Experts of a small language model.
Size: width 256, 87.7M parameters.
Experts: 320 SwiGLU neurons an expert, 2 picks a token.
Training: a variant of Adam for the experts, 947M tokens, 7224 steps.
Below are experts of layer 8 (counted from 0) of a mixture-of-experts language model. Rows are named router (the router's row for the expert) and show model dimensions 128-255. Each number is 128 + 32 x the weight over its row's rms, rounded and kept within 0 to 255.
After each expert's rows: "gets" lists some tokens that make up at least twice as much of what it gets as of all text. This comes from a sample of Wikipedia text that the model never trained on. Tokens count by the router's weight.

# expert 4
router [115 108  91 167 147  79 120  87 129 137 164 124 138 103 128 133 140 105 133 149 149 133 130 118 144 165 130 100  61 131  84 135 118 118  85 145 165 144 220 122  53 154 162 156 135 129 178 141 123 134 113 174 171 210 153 110 138 123 137 164 155  90 147  85 160 115 155 145 139 176 123 146 185 135 139 100 120 103 116 162 168 106 127 149 131 140  84 143 143 165 155 119 146  98  92 148 129 139 176 122 125 183  73 119 200 113  68 125 137  97 152 142 172  64 140 102 127 182  74 110  40 144 139 156  63 142  83 160]
gets: "===", " that", "M", " \"", "=", "L"

# expert 26
router [135  92 145 116 173 115 107 147 152  60 179 180  85  91 109 135  83  91 155 147 159 161  77  59 109 202 152 161 109 133 170 175  76 152 151 135  96 188 143 144 182 177 154  95 120 144 151 103 161 115 121 107 164 129 139 149 124 120 121 133 126 168 117 152 149 101 136 141 121 149  84 132 108  92  89 135  80 112 166 131 110  69 161 113  75 181 103 104 107 183 182 137 157 122 146 140  80 122  85 117 197 136 148 164 138 171 123 121  99 143 178 116  95 189 146 125 100 143 116 161 186  54 145 143 147 155  57 142]
gets: " ", ", ", ": ", " L", " b", " in "

# expert 10
router [141 134 134  95 157 145 140  84 128 118 148  98 165  80 149 178 161  87  86 102 126  75  77 132 165 121 119 142 130 114 140 115 134 124 168 166 118  95 135 147  89 153 157 142  54 137 142 108 180  45  66 155 151 177 126 118  72  88 113  86 169 182 180 141 164 187  90 147  52 100 185 173 115  98 138 136 125 124 144  86 132 155 141 199 148  69 121 133 106 167 110  68  99 108 161 213 138  68 122 110 173 130 186 141 151 174 171 126 160 134 145 143 115 157  91  96 118 150 104 179 127 134 152 135  65 152 116 149]
gets: "2", "1", "3", "5", "4", "6"

# expert 3
router [ 83 175 101 157  95  82 198 145 127  93 153 103 150 144 118  93 176  95  99 168  93 113  72  69 159 173 142 109 168 158  87  89 145 129 120 130  84 160 191 155  90 180 122 135 123 107 116 171 131 102  95  53  96 164 130 144  83 138 143  84 112 141 136  97 128 132 127 157 146 197  63 127 144 115 112 148 101 141 120 163 118 180 142 123  99 159 121 176 152 146 111 154 175 119 125 135 150 111  89 147 159 119  73 121 168  94 173  82 103 131 162 153 140  91 132 133 129 140 103 125 106  70 118 206 123 182 164  89]
gets: "\n", "\n\n", "–", "| ", "/", " ("

# expert 9
router [103 115 124  97 186 120 132  87 120 105 176 107 155 170 101 114 132 137  90 134  86 100 137 124 129 196 172 104  95 111 131 128 141 116 168 172 130 125 159 175  77 152 167 155 106  79  85 161 128  80 176 134  92 159  95  76  74 139 154 121 211 149 143 128 137 142 164 194 124  91 130 110 120 155 107 116 120 130 129 100  97 108 137 118 120 184 130 128 133 189 167 148 167 194 165 153 158 134  89 165 140 106 119 143 155 125 147  75 161 170 146 165 204 135 160 171 135 137 152 147 186 158 178 104 124 119 109  95]
gets: " | ", " (", "–", ") | ", " ", "| "

# expert 6
router [147 183 130 153  90  58 122 132 128 107 119  85 186 113 164 127 110 151 101 117 129 118 102 116 151 158 128 183  87 178 172 126 152 119 157  94 116 133 128 148 132 143 156 140 113 171 131 108 167 106 100  48 120 164 152 120 131 192 136  74 107 137 139  48 155 100 167 152 111  79 140 138 108  71 108 133 104 116 110 104 142 195 172 112 105 138 144 127 125 174 136 107 128 118 103 147 150 129 144 114  95 144 155 157 133  86  65 155  79 187 124 151 104 153 104 164 161 207 187 119 144 201 103 120  99 148 161  75]
gets: ".", ":", " |", "s.", ").", " U."

# expert 25
router [ 94 196  64 149 178 132  83 174 207 113 144  86 150  79 150 117  89 170  41 136 150 115  92 111 124 139 149 159 125 157  53 112 118 121 120 103 119 154 166 123 122 100 114 125  94 112 124 121 115 111 153  92 184 113 156 176  80 151 170 145 133 143  74 134  95 107 116 164 110 121 158 128 158 154 148 136  99 129 132  84 103 134 132 130 143 150 163  88 130 101 118 170  92 131 184  71 149 103 105 155 113  71 152 114  98 182 121 127 169 135 153  85  69 104  99 107 145 152 143 122 185 196  89 159  79 138 198 159]
gets: " |", ",", "-", "|", "),", "a,"

# expert 2
router [153 116 119 142 100 178 101 167 155 227 177 142 109 155 104 177 102 147 118 140 128 166 125 118  99 103 172 150  98 150 131  61 169 138 111 142 120 127 166  88  88 127 154 137  67 144 147 198 166 106 156 174  98 102 171 123 126 110 167 177 116 124  59 161 163 164  94 108 151 133 188 126 125 153 110 124 154 188 110 105 121 134 157 173 150  98  68 113 122  92  91 148 189 148 196  98 169 141 148  70 143 126 169  96 207 124 114 129 153 150 100 114 145 115 118 154 165 141 146  97  87 192  79 109  61 113 106 125]
gets: " was", " is", " were", " are", " of", " to"

# expert 11
router [156 192  87 115 120 140 151 123 122 135 175  94 106 150 150 113 106 105 146 145 200  82 111 191 100  91 160 167 154 123 152 175  93 151 101  91 191 165 161 116 171  95 149 149 134 122 160 155 114 150 112 146 164 178  75 112 160 157 176 110 149 194  87 185  98  95 136 184 130  98 117 135  94 152 120  89 136 149 110 120 103 143  82 120 146 146  88 151 119 161 169 126 150 173 120 144  89 172 124 145 124 148  82 153 165 145  67 108 131  80 202 172 135 148 118 127 115 160 107 199 155 131 185  98 139 146 167  92]
gets: " | ", " V", "; ", " |  | ", " in ", " "

# expert 17
router [112 160 110 154 134  87 135 108 146 102 166 131 103 159 161  86  74 103 135 117 137 139 114  91 102 147  97 138  95 170  97 177 116 160  85 127 174 158 132 148 144 130  94 114 115 168 165 147 131  52  88 107 127 170 127 185 177 107 121 110 172 125 108  88 172  84  94 108 179 132 154 129 147 130  83  80 129  88 135 174 135 147 138  77 156 175 118 133 137 184 165 138 203 139 147  99 140 129 139 167 178 116 150 118 114  76 132 170 120 115 100 177 116  97 184 143 109 155 109 185 154  66 188 156  84 135 148 148]
gets: " P", " D", " C", " F", " K", " R"

# expert 19
router [ 86 135 124  79 143 109 168 120 114 128 141  97 116 135  83 123 140 110  81 145 133  83 129  68 114  78 143 178 181 146 154  98 164 139 132  72 169 142 130 185 154 105 153 105 177 118 129 119  98 127  83  76  61 162  94 122 113 158 106 100  69 137 133 143  94 114 134 101 103 106 162 157 113 126 133 109 133 202 118  98 149 173 110  90 115 136 167  97 132 153 145  94  46 169 163 111 189 153 130 113 105 116 130  74  77 165 167 125  95 122 167  96  88 139 149 138  82 102 169 114 195 150 148 132 183 135 125 151]
gets: " and", "ing", " &", " or", "d", "s"

# expert 5
router [150  98  85 104  99 196  86 164 120 108 124  90 120  68 166  85 135 178 110 159 153 162 136 184 129 148 186 127 151 155 135 142 150 116 152 149  97 158 135 141 145 146 135 169 108  92 173 108  99 184 126 149 139 142 128 141 104 158 179 163  89 160  97 135 147  85 155 140  73 169 138 144 136 191 143  96  91  97 114  69 178 138 124 143 137  95 128  81  83 119 160 124 101 188 145 109 144 159 114 140 117 156 197 132 146 182  80 140 120 170 117 118 108 133  90 162 127 179  91 172 145 136 107  79  57 131 206  78]
gets: " |", "\n", "|", ") |", " and", "|  |"

# expert 27
router [ 80 136 118 114 115 102 101 156  97 133  86 166 125 142 147  99 132  83 187 139 151  87 201  73 111 133 106 165  89 157 123  91 123 116  61  74  94  96  81 129 119  92 144 154 109 128 162 115 113  94 104 164 108 193 108 108 156  94 113 123 159 150 125  99  97 172 180 124  85  95 120 132 137 164 136  80 181 139 125  91 130 146 180 176 132 140 162 130 104 134 116  71  89  20 116 112 127 146 164 123 125 145 153 174  80 106 170 162 126 155 114 170 170 116  89  95  81 120 157 118  98 110 146 127  87 146  92 150]
gets: "1", "2", "b", "3", "ed", "4"

# expert 14
router [127  90 153 104 102 186 129  89 112 162 170 133  96 100  95 135 113 155 127  89 115 120  69 177 110 169 156 180 109 125 152  81 137 154 174 152  93 149 116 153  94 170 157 109  97 154 177 210 184 107 170 177 101  94 136 175 135  94 114 185 148 149  73 123 150 197 127  80 163 124 171  81 197 134 146 127 109 106 130  65 147 159 166 128 157 121  69  98 145 152 142 143  82 166 184  64 132 189 124 109 149  80 155  97 129 140 152 110 161 119 134 128 130  99 131 152 127 136 166  67 144 194 120 104 117  87 111 104]
gets: " a", ", a", " had", "'s", " has", " as a"

# expert 28
router [156 113  82 180 112 116 104 181  88 152 140  84 143 154 122 129  82 187  95 165 194 180 136 108 105 153 141 157 144 152  70  67 147 142 116 110 115 182 127  87  86 129 146 104  86 107 109 180 132 133 144 163 170  91 121 108 116  78 150 120  96 144  56 141 133 157 165 101 130 155 168 140 125 113 137 162 127 121 121 139  75 110 112 129 130 146 144 140  54 100 129 124  90  56 131 102 165 157 135 125 144 140 108 188  79 113  96 185 152 109  91 149  73 155  81 154 178 142 105 109 136 169 161 107 139  73 112 162]
gets: " in", " in the", " of the", " of", " at", " at the"

# expert 30
router [116 180 149  83 139 128 111 163 142  85 142 152 169  86  90 141 135 104  99 114 137 159 132 167 142 153 129 154 129 133 125 146 141 121 114 133 163 127 122 117  99 144 163 104 151 162 126  90 145 133 123  83  81 147 179 108 127 172 162 114 132  71  69  89 160 100 116 132 154 155 125 110 155 106 145  93 100 147  89 104 127 164 174  94 149 126 109 118 157 224  90 162 173 170 130  89 138 148 163  62 124 123 110 109 105 152 143  74 145 155 159 101 148  30 163  65 157 167 124 132  45 187  74 134 139 182 101 129]
gets: ".", "==", "===", "ed", " ==", "\n\n"